Weights of a small mixture-of-experts language model, trained from scratch on English Wikipedia.
Size: 8 layers, vocabulary 8192, 31.6M parameters.
Experts: 256 experts in each of 8 layers, 32 SwiGLU neurons an expert, 8 picks a token.
Training: 275M tokens, 5882 steps.
Below are experts of layer 4 (counted from 0) of a mixture-of-experts language model. Rows are named router (the router's row for the expert) and show model dimensions 0-127. Each number is 50 + 15 x the weight over its row's rms, rounded and kept within 0 to 99.
After each expert's rows: "comes before" lists some tokens at least twice as common just after its tokens as in all text. This comes from a sample of Wikipedia text that the model never trained on. Tokens count by the router's weight.

# expert 219
router:65 51 61 45 50 54 50 20 52 62 22 50 84 56 68 57 57 54 45 58 49 60 66 63 55 47 48 59 33 27 68 40 21 80 53 41 07 53 48 54 52 60 36 65 42 26 58 34 16 64 67 66 59 51 40 45 62 40 86 36 33 66 58 61 24 51 69 46 68 37 54 47 75 64 53 63 55 20 54 23 51 54 58 53 43 54 52 45 75 82 63 57 57 63 60 37 33 53 36 55 64 81 51 37 45 51 58 52 61 68 36 70 50 35 47 68 54 49 74 51 34 73 46 58 60 74 68 72
comes before: " of", " to", " was", " by", " in", " for"

# expert 118
router:62 33 24 41 37 45 57 33 63 54 34 14 70 46 56 40 68 46 48 40 52 41 62 65 52 31 42 64 27 60 55 14 32 59 65 37 32 46 79 67 57 66 65 44 47 48 66 65 38 36 57 31 64 56 44 55 72 33 38 54 31 56 46 38 53 59 40 45 73 53 58 50 69 63 66 77 42 40 46 30 30 54 30 50 28 54 71 23 47 45 75 47 59 69 36 59 51 58 64 25 34 46 21 30 67 41 47 53 64 66 52 36 53 35 17 26 67 39 53 57 18 68 55 67 42 64 42 75
comes before: " the", " to", " a", " of", " election", " been"

# expert 245
router:71 38 66 64 39 49 72 33 60 46 52 53 58 57 40 39 73 86 03 55 41 55 61 69 52 30 62 47 56 52 40 40 80 23 29 43 41 53 58 47 62 68 52 68 60 64 34 28 56 48 64 39 68 53 58 29 66 56 23 57 19 55 33 61 35 72 67 50 54 65 39 70 58 46 53 52 42 66 39 48 77 77 60 52 49 68 72 35 49 56 50 52 43 70 52 55 33 55 47 38 37 30 38 40 47 44 33 52 31 31 71 12 34 61 65 37 75 60 52 57 20 37 35 39 64 66 48 61
comes before: "ing", "ed", " to", " of", " with", " that"

# expert 160
router:17 81 55 24 30 82 79 63 72 46 41 45 73 57 37 71 33 45 66 33 48 75 46 58 35 53 65 50 61 49 59 62 69 59 20 50 55 50 36 35 47 43 66 60 46 49 16 37 78 35 60 35 26 63 53 63 42 79 21 42 40 59 46 48 62 50 57 69 63 64 40 39 59 48 38 52 54 54 58 70 62 44 38 26 53 63 72 49 24 60 59 51 41 60 48 61 27 45 56 76 51 17 48 50 52 55 21 61 42 27 45 72 62 69 49 65 48 36 54 66 53 28 34 50 51 70 60 42
comes before: ",", " (", "i", "a", "en", "'s"

# expert 204
router:43 50 56 32 47 54 46 31 49 45 58 60 32 36 51 51 66 31 51 46 55 60 37 53 71 44 42 35 33 58 47 42 29 54 21 60 38 64 48 41 54 46 23 39 54 51 42 65 64 59 48 55 48 60 84 65 62 32 49 42 57 26 48 33 04 51 68 31 42 61 51 73 73 45 64 30 57 27 62 26 51 81 44 62 45 64 35 33 69 78 40 69 60 61 55 73 86 55 55 56 72 32 38 45 11 17 44 62 40 68 58 52 49 69 60 72 62 42 62 55 37 50 19 31 50 36 50 60
comes before: " of", ":", "\"", " by", " in", " ("

# expert 117
router:60 66 58 48 64 53 45 36 55 37 37 53 79 52 36 56 69 53 50 55 50 48 84 57 18 61 38 42 34 16 35 36 32 59 50 43 37 61 40 56 43 22 09 44 63 47 77 35 43 44 25 44 43 51 63 59 41 48 61 44 47 47 36 60 46 46 78 36 58 50 34 58 79 51 35 48 58 42 60 67 60 79 40 24 39 66 57 43 61 31 40 51 25 43 39 25 63 42 57 88 54 74 29 51 51 34 72 42 53 62 47 78 82 56 30 67 76 45 55 56 18 50 39 49 44 43 61 60
comes before: " of", ".", ",", " and", " to", "s"

# expert 101
router:69 43 50 43 59 33 27 36 42 57 54 18 45 34 46 27 48 65 26 53 29 70 39 60 26 16 33 61 37 27 43 59 38 64 53 59 34 50 56 73 50 40 70 43 43 49 57 72 40 67 54 38 61 56 47 24 34 44 25 77 77 59 46 73 35 54 78 66 68 58 61 59 32 85 27 34 41 73 29 50 32 66 36 53 47 50 56 68 62 66 57 35 52 50 50 55 66 53 48 64 50 74 60 41 63 27 66 59 46 62 76 25 38 26 35 36 57 23 37 51 40 43 70 50 43 56 47 63
comes before: " the", " he", " it", " a", " they", " which"

# expert 137
router:33 50 56 47 66 39 60 33 55 59 52 64 33 60 40 35 47 61 66 30 46 63 54 73 71 64 44 66 74 65 44 31 43 51 43 48 41 46 61 36 63 63 42 52 57 56 61 38 49 46 49 54 57 38 44 56 34 18 62 47 36 49 52 45 49 55 53 52 37 25 25 29 00 60 34 45 94 38 55 20 49 37 67 53 41 25 28 29 43 64 73 71 37 80 50 50 32 41 22 45 42 46 29 19 26 52 51 74 42 57 39 25 41 55 50 34 67 48 42 53 71 28 56 64 65 33 50 50
comes before: " |", ":", "===", " 1", " career", ";"

# expert 253
router:62 74 67 57 56 38 58 19 48 24 33 28 71 46 61 32 74 47 24 43 74 36 52 53 43 33 51 43 64 51 47 78 46 59 60 79 58 30 68 37 42 29 60 40 51 38 23 61 51 27 56 48 42 55 37 33 84 37 51 45 76 58 50 42 58 44 47 30 50 62 59 60 65 63 26 51 54 79 59 43 49 59 58 43 70 64 19 56 76 22 44 59 33 42 54 69 73 50 39 34 33 38 65 74 44 25 70 47 39 34 38 73 35 73 52 40 61 62 30 50 36 60 63 54 46 29 43 38
comes before: " \"", " ", " a", " The", " as", " that"

# expert 165
router:41 80 37 27 39 71 62 40 70 35 49 28 73 49 19 33 16 70 30 69 39 61 67 71 53 31 39 42 36 45 54 66 31 77 64 63 82 44 47 54 63 57 28 43 49 52 74 26 51 40 42 50 56 63 50 29 45 46 57 53 44 72 56 51 42 58 51 48 47 37 62 45 59 51 74 58 74 48 67 61 48 43 37 48 38 64 59 58 40 37 50 43 78 45 35 66 74 54 61 69 76 41 21 37 19 48 64 52 61 38 64 51 57 70 53 31 70 24 54 68 73 28 60 52 42 43 38 75
comes before: ",", " 18", " 17", " 16", " March", " May"

# expert 28
router:53 74 51 44 44 62 53 40 73 29 56 20 65 29 45 73 48 38 36 52 35 51 53 47 48 31 33 36 32 15 53 46 24 43 39 46 68 47 39 34 49 49 60 40 60 53 57 63 30 18 50 52 53 60 51 53 53 50 59 57 46 20 66 97 41 69 65 56 42 64 81 57 39 37 54 53 56 58 61 83 52 40 68 51 54 40 36 28 46 48 29 60 52 36 35 35 76 32 49 43 57 39 45 55 09 48 61 49 74 53 33 65 57 48 33 36 85 28 42 42 32 41 41 59 20 60 53 28
comes before: ",", "–", ".", " (", " and", "1"

# expert 92
router:57 63 42 53 47 42 46 50 47 60 19 65 64 47 50 40 55 72 06 66 47 12 44 75 49 49 81 45 37 45 59 48 43 85 34 69 49 62 54 57 48 21 54 49 61 36 52 55 69 40 60 53 68 43 73 57 50 49 59 37 71 29 33 47 56 27 70 41 53 69 40 54 46 34 57 32 63 37 62 46 62 28 52 42 74 62 27 52 65 56 34 70 71 38 18 67 63 70 30 45 53 45 54 58 38 20 72 41 49 53 49 59 71 40 38 65 61 36 50 72 31 37 67 39 31 34 82 49
comes before: " |", " to", ":", " \"", " in", " as"

# expert 222
router:61 39 45 35 55 61 52 59 32 71 36 45 43 67 77 28 61 39 57 71 58 47 37 27 59 67 44 53 40 33 17 59 64 62 42 39 41 72 54 75 65 47 80 63 41 46 57 47 44 50 53 51 62 55 69 33 38 33 37 46 78 53 48 47 36 61 59 61 61 35 52 44 52 61 38 30 55 77 19 22 52 62 33 51 64 78 64 73 55 73 76 34 54 71 55 27 39 57 52 61 62 46 51 41 73 26 38 29 52 58 72 60 29 18 59 74 64 27 67 70 55 47 31 59 66 22 50 56
comes before: " the", " a", " that", " be", " $", " is"

# expert 100
router:61 03 30 45 57 33 50 46 32 62 54 56 46 59 53 17 67 63 36 29 50 38 44 62 49 43 48 50 34 63 37 42 32 48 85 46 25 54 63 45 60 64 67 35 62 44 77 45 21 48 40 28 41 55 66 25 72 34 56 49 52 71 51 68 49 51 59 63 36 61 54 41 34 75 41 48 65 58 51 41 37 66 42 38 45 43 38 66 32 43 50 43 67 80 64 71 09 60 58 32 71 24 65 34 78 44 48 49 50 65 60 42 51 31 59 30 54 42 70 41 49 54 72 22 59 33 50 68
comes before: " the", " a", " his", " an", " their", " him"

# expert 22
router:71 65 37 56 65 38 27 54 61 67 37 54 35 62 60 45 59 68 32 35 34 30 31 28 41 63 50 72 68 56 34 72 33 40 66 48 24 45 58 46 67 74 34 34 51 62 71 47 33 71 49 37 38 59 25 40 43 25 43 69 51 51 40 47 43 67 70 60 41 81 63 41 25 54 36 60 57 55 32 53 62 38 67 55 45 49 19 45 65 46 56 77 39 50 55 31 56 49 24 48 48 69 60 22 20 48 59 55 20 69 38 47 41 54 42 37 67 55 71 30 27 69 33 49 62 37 66 20
comes before: " |", "\n", " in", " ", " for", " team"

# expert 44
router:72 08 56 67 57 31 60 34 72 55 60 11 47 49 66 46 53 50 27 42 65 45 50 33 33 44 28 63 19 55 62 61 73 61 51 69 31 53 40 48 43 46 53 52 59 39 23 27 52 63 59 66 56 44 60 15 30 42 37 64 70 44 53 63 16 41 51 58 48 63 50 59 50 56 51 65 60 68 45 82 65 71 46 47 63 44 66 27 72 61 80 31 40 80 30 52 65 67 43 59 45 29 54 41 48 52 52 45 60 48 71 57 53 22 52 62 29 61 51 30 39 63 50 48 35 31 36 32
comes before: ".", " of", " to", " as", " in", " been"

# expert 76
router:39 84 61 29 54 22 72 41 42 28 58 38 27 51 27 51 29 44 50 71 62 60 48 39 52 45 51 28 61 46 58 29 45 48 12 56 58 59 26 38 57 12 47 40 54 54 59 56 59 42 49 49 43 56 30 39 32 41 55 24 65 54 50 59 41 80 62 67 40 68 39 41 40 55 35 43 68 26 78 74 75 36 50 45 58 66 60 54 44 29 31 68 45 49 73 48 56 60 34 79 45 60 77 56 37 63 54 29 73 36 34 74 62 64 72 76 71 39 65 54 38 56 42 51 35 54 52 48
comes before: " |", ".", " (", "″", ";", "}"

# expert 126
router:46 65 31 42 62 56 62 53 34 37 36 00 54 47 47 79 45 45 49 56 36 59 28 71 31 66 62 40 44 31 39 58 31 80 35 62 62 65 67 69 18 18 61 43 48 23 56 72 55 27 32 68 52 58 61 54 43 45 73 66 72 20 53 67 55 58 34 46 33 53 29 63 63 52 49 21 61 57 45 60 44 32 61 59 55 80 37 54 50 22 44 59 43 59 32 50 58 50 87 52 52 38 30 48 26 46 55 54 51 54 47 62 45 61 35 59 70 28 44 58 51 51 43 43 55 52 55 32
comes before: "\n", " The", " In", " He", " ISBN", " It"

# expert 243
router:51 67 37 33 71 11 54 48 07 23 36 00 43 75 56 60 61 59 42 65 36 39 60 58 37 42 57 39 56 43 60 58 37 32 79 66 58 16 53 54 59 55 43 50 49 66 68 45 54 64 54 41 52 46 41 26 62 28 48 62 48 73 58 64 55 61 74 79 35 46 53 37 60 65 41 29 37 47 35 77 66 50 35 43 63 52 44 57 40 31 37 43 50 46 74 27 66 45 36 52 48 55 73 56 48 51 51 53 62 60 47 61 38 58 29 63 63 50 42 43 44 21 32 46 53 30 17 48
comes before: "\n", " ", " 1", ";", " 0", " He"

# expert 63
router:23 66 39 49 65 51 19 56 45 51 42 29 46 65 36 67 44 11 66 55 36 16 39 49 60 43 54 47 59 30 49 76 54 55 72 08 62 54 44 51 53 57 57 76 58 41 67 66 53 57 69 40 34 59 42 59 24 75 52 49 39 29 59 70 71 36 54 21 35 68 25 52 54 28 54 64 56 70 42 57 42 47 47 56 62 42 30 44 43 73 34 65 29 24 27 26 71 36 51 58 61 75 31 53 35 51 41 53 71 49 39 68 55 44 51 38 26 52 35 38 51 47 60 61 32 53 58 70
comes before: "The", "==", "|", "S", "M", "B"

# expert 91
router:50 73 63 42 82 31 53 38 33 40 54 12 38 46 18 64 31 59 53 72 54 43 64 44 51 50 59 52 75 35 41 47 39 40 72 48 47 73 24 51 56 15 59 59 46 47 70 47 58 59 62 44 62 49 44 68 26 29 57 43 44 79 52 53 36 46 51 53 51 72 63 62 65 70 30 63 53 82 76 78 47 28 31 56 59 58 77 40 36 31 46 29 43 59 40 60 49 47 36 71 12 63 54 38 55 44 59 46 34 38 27 69 32 39 54 47 67 32 45 46 32 37 32 68 56 41 56 38
comes before: "|", ",", ")", "\n", ".", "-"

# expert 53
router:58 64 48 42 43 47 43 30 27 31 39 34 49 52 41 63 51 38 31 46 41 56 45 47 53 42 55 87 66 40 62 42 35 79 56 48 58 36 59 66 36 30 55 34 58 47 63 58 64 17 40 54 52 58 59 34 69 43 67 24 67 61 71 75 60 50 32 42 27 53 60 30 60 51 43 42 59 39 41 41 59 51 34 48 37 26 36 60 65 14 41 66 53 51 38 59 81 44 83 39 45 40 48 41 70 55 33 53 13 47 44 79 40 76 26 28 46 25 11 66 38 34 52 63 47 30 58 39
comes before: "\n", " The", " He", " In", " It", " She"

# expert 232
router:51 69 62 28 55 41 51 65 84 39 37 56 62 41 22 71 46 50 49 23 38 62 52 57 39 64 49 67 54 35 65 54 72 86 34 50 46 55 49 23 33 17 55 61 56 30 39 66 62 32 71 47 49 58 39 41 81 70 37 40 38 67 42 46 68 30 48 65 61 58 45 52 43 59 53 51 60 47 76 54 34 29 32 49 51 32 39 61 41 49 51 62 62 34 44 68 57 41 89 44 62 55 67 55 78 55 24 40 19 44 41 79 67 63 35 72 41 51 52 78 40 46 64 43 35 47 73 30
comes before: ",", " (", " |", "i", "an", " ="

# expert 225
router:62 50 38 49 48 74 66 35 44 55 31 15 45 36 54 52 12 57 43 74 29 31 58 48 49 42 58 30 10 45 52 49 71 71 32 41 36 59 44 72 42 37 61 37 53 19 77 46 44 23 68 63 53 57 44 65 27 23 35 28 55 55 33 46 42 40 56 64 46 66 51 48 42 51 69 58 38 69 45 56 75 51 36 58 72 72 41 64 65 46 44 67 66 47 23 52 61 39 49 67 46 50 26 30 64 68 40 44 81 49 55 38 77 27 42 29 50 44 57 46 55 50 73 35 53 57 49 77
comes before: " to", ",", " the", " in", "°", " by"

# expert 80
router:43 50 66 22 51 58 43 52 37 22 40 28 74 58 82 52 48 72 53 84 26 53 37 58 31 66 58 49 34 33 26 65 26 31 43 36 56 56 56 65 57 46 69 41 31 22 54 67 69 38 35 52 28 61 57 49 49 57 51 60 34 63 69 42 57 48 29 29 71 44 65 44 43 51 49 42 52 57 48 40 40 76 60 32 38 37 55 72 55 40 26 25 59 33 70 31 38 47 72 41 54 40 38 63 73 51 63 30 81 60 84 70 31 43 51 70 66 20 53 55 62 46 32 43 50 49 36 39
comes before: " the", " a", " List", " M", " University", " C"

# expert 108
router:28 68 30 38 41 67 71 46 58 61 52 53 61 59 30 53 64 54 35 38 42 37 44 71 53 59 55 53 53 63 43 40 52 36 19 72 53 51 46 37 40 40 43 42 53 52 41 77 77 50 48 59 14 49 61 43 46 50 18 16 59 41 53 53 31 53 49 30 32 82 64 73 60 61 51 27 27 78 35 55 55 77 33 64 47 72 50 41 56 67 36 48 73 81 36 56 67 45 44 42 40 34 33 46 30 33 21 32 47 26 60 25 47 53 33 45 61 68 67 39 41 47 12 60 48 54 57 46
comes before: " by", " in", ":", " and", " with", " on"

# expert 65
router:85 36 51 58 53 44 50 50 48 61 49 68 44 35 63 63 72 43 37 56 66 67 53 38 48 44 63 48 60 28 46 57 39 56 25 45 29 64 34 39 58 33 44 39 57 69 38 38 67 66 43 56 53 45 38 31 78 67 22 59 58 18 72 45 29 67 78 59 61 54 42 71 47 26 57 56 59 74 42 39 37 65 53 45 54 79 53 36 66 87 53 25 44 41 38 25 67 51 38 52 17 52 61 60 56 30 55 43 53 50 51 56 50 73 43 77 80 83 68 47 33 44 28 60 39 64 53 22
comes before: " of", "ing", " is", "ic", " for", "ical"

# expert 90
router:64 52 41 55 59 73 35 54 49 65 46 20 76 52 62 52 32 47 24 48 64 26 54 49 38 45 54 24 67 50 44 46 42 36 57 46 28 55 19 52 44 45 06 59 54 49 45 68 71 37 36 61 65 54 35 46 50 28 36 25 56 50 70 30 40 28 37 76 50 55 69 35 68 72 64 40 44 59 33 24 68 53 32 56 42 72 42 52 83 23 42 78 61 33 55 51 76 75 77 46 31 53 38 37 48 58 66 46 50 59 31 34 47 54 45 48 42 53 34 60 39 43 52 73 53 31 51 78
comes before: " |", " by", " in", " on", "°", " to"

# expert 231
router:41 25 21 65 62 32 53 57 44 46 65 41 52 53 55 70 46 66 16 27 33 26 32 62 49 40 49 53 50 57 53 53 34 64 40 66 39 29 58 58 24 43 30 31 22 65 37 60 24 53 46 37 47 66 73 16 44 48 15 58 78 65 34 62 48 45 54 52 43 57 57 61 66 65 26 25 40 65 37 55 60 75 55 39 64 68 41 77 66 60 39 39 57 54 50 55 70 42 51 50 47 46 59 61 60 22 34 21 68 40 79 61 38 29 65 59 47 51 36 26 57 68 66 69 50 59 55 36
comes before: " the", " a", " and", " which", " including", " but"

# expert 66
router:52 24 47 69 40 04 38 48 44 69 72 53 31 77 39 63 58 40 65 63 40 43 44 57 62 32 47 41 66 61 43 52 49 46 52 23 36 63 64 68 66 44 45 68 28 58 68 62 32 71 46 52 62 23 65 50 55 25 57 36 49 52 35 35 37 52 63 75 15 68 65 57 55 55 54 37 45 44 51 40 52 27 41 59 74 69 50 64 63 85 75 73 46 49 54 46 53 53 51 41 61 61 20 59 30 26 45 50 73 35 61 40 40 42 49 95 32 43 65 48 66 50 53 50 64 30 58 63
comes before: ":", "\n", " information", "-", " of", "):"

# expert 95
router:72 46 45 54 33 60 47 33 71 52 47 62 74 62 29 72 41 43 43 42 45 57 53 41 49 64 54 46 24 47 60 49 50 60 24 34 17 51 64 67 54 73 49 44 80 64 68 64 72 58 48 36 77 52 46 58 38 30 35 56 10 14 55 44 21 56 66 50 69 66 63 57 45 38 42 49 59 43 61 34 44 62 66 39 51 38 39 31 85 81 53 47 37 62 53 20 41 41 43 48 63 30 19 41 25 49 50 54 54 77 52 44 83 60 51 40 72 50 52 41 37 42 35 60 70 49 59 71
comes before: " of", " for", ".", " in", " and", "s"

# expert 89
router:56 60 70 68 58 37 34 50 36 74 65 33 36 70 46 52 37 40 24 14 45 49 57 56 24 34 65 74 57 50 40 50 39 64 70 39 17 37 14 54 64 39 26 40 46 32 62 44 37 67 27 26 43 57 65 64 34 31 76 40 50 65 66 65 33 21 61 53 45 35 39 34 52 67 27 28 55 65 28 43 42 50 41 44 71 76 49 58 51 49 71 34 51 47 63 55 39 49 43 61 61 62 53 46 63 45 40 42 96 53 31 44 47 30 41 61 43 44 65 72 48 58 40 49 67 66 48 72
comes before: " the", " a", " it", " its", ":", " been"

# expert 134
router:50 52 64 19 22 14 52 49 62 38 31 44 18 43 52 58 51 40 68 71 26 35 21 74 65 38 36 26 37 45 42 59 50 57 73 47 66 33 69 53 57 48 36 32 50 42 52 52 34 31 31 44 46 66 73 38 45 29 37 62 66 82 64 37 46 58 60 45 49 54 62 72 62 68 67 46 40 53 66 54 33 49 42 53 33 74 38 86 60 39 47 66 70 55 43 58 46 58 56 49 57 60 22 48 48 26 50 53 73 72 77 38 36 31 40 71 53 38 68 56 72 31 70 53 52 51 33 65
comes before: "\n", " the", " a", " ", " an", " also"

# expert 213
router:42 48 73 33 32 46 26 25 59 24 54 37 26 51 68 38 43 79 59 57 53 43 56 31 59 55 38 25 77 44 44 55 33 39 59 45 45 56 49 24 46 60 58 47 44 52 75 75 14 42 42 47 53 37 33 52 53 40 33 26 32 67 43 45 39 40 30 61 69 68 40 28 76 64 59 83 42 21 47 40 66 64 42 41 35 62 35 64 68 50 48 65 70 18 39 56 64 44 52 60 23 41 37 29 58 59 69 33 43 72 49 67 53 50 63 56 68 29 37 45 31 20 62 43 51 59 52 66
comes before: " the", " of", "–", "'s", "th", " his"

# expert 10
router:74 47 61 53 57 42 60 36 46 58 65 35 34 47 63 12 59 66 34 37 36 51 52 48 43 39 53 51 56 56 29 45 40 61 47 72 54 58 38 25 70 75 52 39 45 60 51 38 20 91 49 32 43 32 50 33 48 32 63 28 41 47 15 39 14 45 53 81 42 30 68 51 29 59 28 39 69 76 52 43 61 66 75 60 55 64 45 55 46 33 54 71 61 79 74 40 39 40 38 71 56 48 54 48 40 44 54 48 59 29 66 36 41 53 53 58 56 51 79 47 54 54 27 45 76 36 76 29
comes before: " |", ";", " in", ":", ")", " "

# expert 130
router:73 50 42 64 42 65 71 61 40 49 64 35 71 57 62 51 57 50 28 33 45 77 65 16 46 60 43 52 37 63 28 48 67 50 29 49 36 47 42 52 60 64 58 47 27 60 28 22 65 48 43 58 63 67 51 56 80 51 31 39 45 59 36 34 33 48 41 55 71 47 67 53 68 57 46 42 24 54 23 50 57 49 46 75 61 66 80 20 55 69 68 31 50 79 54 33 79 36 71 39 40 27 70 34 73 54 50 54 43 39 77 30 58 65 44 22 53 53 54 60 29 49 21 74 40 49 56 57
comes before: "ly", " to", "ed", " than", " and", " in"

# expert 242
router:48 70 40 31 50 23 54 20 29 20 31 19 42 54 32 49 64 52 53 48 38 46 36 71 46 37 43 54 45 27 52 37 23 62 47 40 40 65 48 45 67 39 60 52 54 36 67 78 26 55 45 46 49 53 37 49 36 47 38 58 60 63 65 65 34 52 28 47 31 68 45 35 54 76 56 34 53 42 56 73 52 39 34 64 54 56 50 56 72 32 34 69 35 44 53 24 70 51 45 68 75 53 80 51 20 66 30 46 09 55 53 72 35 70 22 43 60 44 68 58 40 56 34 42 48 17 60 47
comes before: "\n", " |", " The", " He", " In", " She"

# expert 239
router:41 80 42 33 39 75 46 42 68 49 55 39 55 46 26 59 27 55 50 48 30 44 73 64 70 49 52 42 43 41 50 69 32 48 56 48 74 56 53 43 53 56 49 73 48 35 60 34 70 32 72 53 56 52 58 67 17 59 53 34 41 42 63 65 63 41 61 51 37 22 28 52 42 58 64 58 44 42 81 67 79 35 45 11 55 64 55 47 48 39 34 81 53 38 27 44 57 52 75 61 73 51 28 41 10 33 31 67 54 48 53 82 51 48 50 38 30 44 56 58 65 21 65 61 34 44 56 75
comes before: ",", " –", "19", " /", "S", " -"

# expert 254
router:77 37 42 46 18 54 49 36 39 48 31 47 55 56 57 49 61 77 22 58 44 41 48 50 32 52 55 71 51 32 22 49 42 53 44 46 39 44 53 53 52 24 63 49 41 25 13 33 52 59 53 33 60 60 44 27 56 37 35 31 47 60 48 57 08 54 55 45 43 55 52 39 51 42 33 47 48 62 19 46 45 89 36 56 36 83 71 28 64 61 46 51 69 85 51 33 61 59 29 60 63 49 52 36 43 43 58 25 61 15 67 54 63 36 51 58 49 50 40 63 45 44 17 76 31 40 51 70
comes before: " in", " to", " by", " that", " as", " on"

# expert 40
router:56 36 32 31 45 73 45 15 67 17 60 38 64 53 67 50 60 47 57 51 46 30 71 64 68 58 74 59 48 73 52 36 55 32 40 51 44 45 42 37 46 53 63 56 56 64 41 70 46 54 46 45 43 62 65 77 69 66 23 66 35 63 32 40 55 63 36 39 82 75 42 54 76 68 57 65 51 36 76 29 43 51 30 45 58 43 58 35 57 68 57 53 38 21 45 34 60 52 52 25 22 25 34 62 70 70 64 39 27 43 44 27 65 57 69 50 57 29 46 49 12 34 46 29 43 42 50 62
comes before: " of", " and", " a", " who", " born", "'s"

# expert 33
router:42 49 21 56 46 33 60 26 72 59 61 51 34 60 48 57 44 33 46 52 53 46 60 54 72 44 54 22 40 71 43 20 44 45 34 44 38 71 44 68 43 63 30 66 48 47 52 34 22 71 48 47 42 42 50 63 46 43 77 38 23 64 27 38 36 57 46 55 50 47 45 63 31 72 72 66 47 22 41 23 35 40 53 89 42 69 57 53 65 51 88 61 34 64 47 13 32 26 60 56 61 70 36 71 37 36 38 43 60 47 79 46 72 51 49 55 63 34 35 50 32 61 27 43 62 33 49 48
comes before: ":", "\n", " of", " to", ")", ";"

# expert 81
router:41 47 37 40 41 30 56 65 56 54 38 47 29 69 67 38 78 37 72 64 82 11 41 45 80 68 52 51 52 74 45 42 41 48 91 66 54 54 60 27 62 52 34 40 53 70 65 40 78 91 50 52 41 56 73 33 57 51 61 23 60 60 61 34 55 31 56 45 58 77 35 55 52 53 39 46 45 45 71 17 54 45 25 58 36 46 33 65 43 36 40 62 59 40 53 78 55 48 36 35 38 42 78 38 40 31 70 34 39 48 63 33 41 45 33 55 56 49 38 55 56 47 50 37 70 34 66 43
comes before: " |", "\n", "′", " be", "=", " name"

# expert 172
router:50 80 55 31 67 05 35 24 34 23 47 00 46 56 45 63 65 52 48 69 53 41 65 30 40 19 53 55 45 23 53 58 35 52 37 39 42 69 43 41 55 25 57 53 26 64 62 63 54 49 48 44 44 74 22 54 44 41 56 31 55 62 64 60 40 58 39 76 46 63 48 25 55 65 33 62 44 80 60 54 72 36 35 38 63 46 63 67 47 27 35 33 44 62 56 44 49 37 35 45 45 69 54 32 65 37 38 41 53 70 27 68 56 36 46 51 69 48 72 59 33 42 28 42 55 55 42 51
comes before: "\n", " |", ".", ",", "–", " ("

# expert 147
router:57 16 52 66 56 18 48 64 29 43 54 06 47 55 63 19 67 44 28 68 29 41 35 28 39 39 27 52 29 60 34 78 56 37 49 51 26 58 47 70 51 66 34 57 48 58 58 53 55 74 41 57 50 51 75 43 39 37 30 53 64 66 52 45 28 67 50 50 41 63 62 47 54 80 68 61 28 89 40 72 46 71 66 42 56 46 47 63 64 64 54 20 37 72 49 63 39 41 62 50 46 21 41 50 77 43 52 37 70 54 75 54 62 30 56 48 49 49 48 33 58 69 54 57 46 50 41 39
comes before: " the", " a", " an", " its", " their", " it"

# expert 77
router:62 11 44 66 50 54 63 33 40 32 36 46 67 58 67 61 43 68 28 79 43 35 69 67 56 25 66 69 35 54 52 26 62 38 42 63 28 58 41 54 61 41 63 56 48 36 48 55 44 41 64 26 49 65 42 24 50 39 29 80 76 57 50 67 21 48 46 30 62 40 31 44 66 69 62 62 62 64 54 51 57 61 34 35 58 43 39 49 69 58 48 63 45 43 31 58 75 49 60 68 39 34 43 49 81 46 25 54 17 31 74 44 52 37 51 33 39 29 41 67 43 46 87 34 42 61 29 66
comes before: " the", " he", " a", " to", " and", " his"

# expert 173
router:46 77 48 38 64 50 61 33 66 30 52 50 45 14 30 43 47 58 46 53 63 34 56 46 23 39 08 37 34 60 52 39 37 56 71 61 89 60 54 76 64 53 48 50 41 41 70 57 55 41 53 60 52 43 32 74 36 39 71 57 51 43 41 84 24 53 27 58 19 61 74 57 41 51 63 54 46 38 26 55 22 49 56 43 42 55 36 56 64 23 32 76 63 36 60 53 26 31 54 64 58 68 46 53 45 62 53 35 57 50 48 40 80 40 37 17 38 37 35 64 34 55 51 28 46 53 52 72
comes before: " |", ".", "00", "%", "000", "5"

# expert 26
router:51 29 48 43 27 31 56 53 44 38 40 43 64 46 54 26 50 44 43 50 42 28 53 66 44 30 26 22 57 35 43 49 26 58 49 36 39 57 45 77 54 41 46 42 57 49 72 54 19 36 42 33 52 64 78 58 52 27 49 36 32 73 63 54 45 53 66 26 56 63 24 31 65 61 58 49 50 39 51 30 56 49 49 50 33 39 58 74 41 47 32 33 54 68 66 75 42 49 75 30 79 22 36 39 72 59 48 56 59 71 80 40 75 07 50 42 22 44 69 51 41 42 56 47 50 43 28 79
comes before: " the", " a", " to", " his", " its", " an"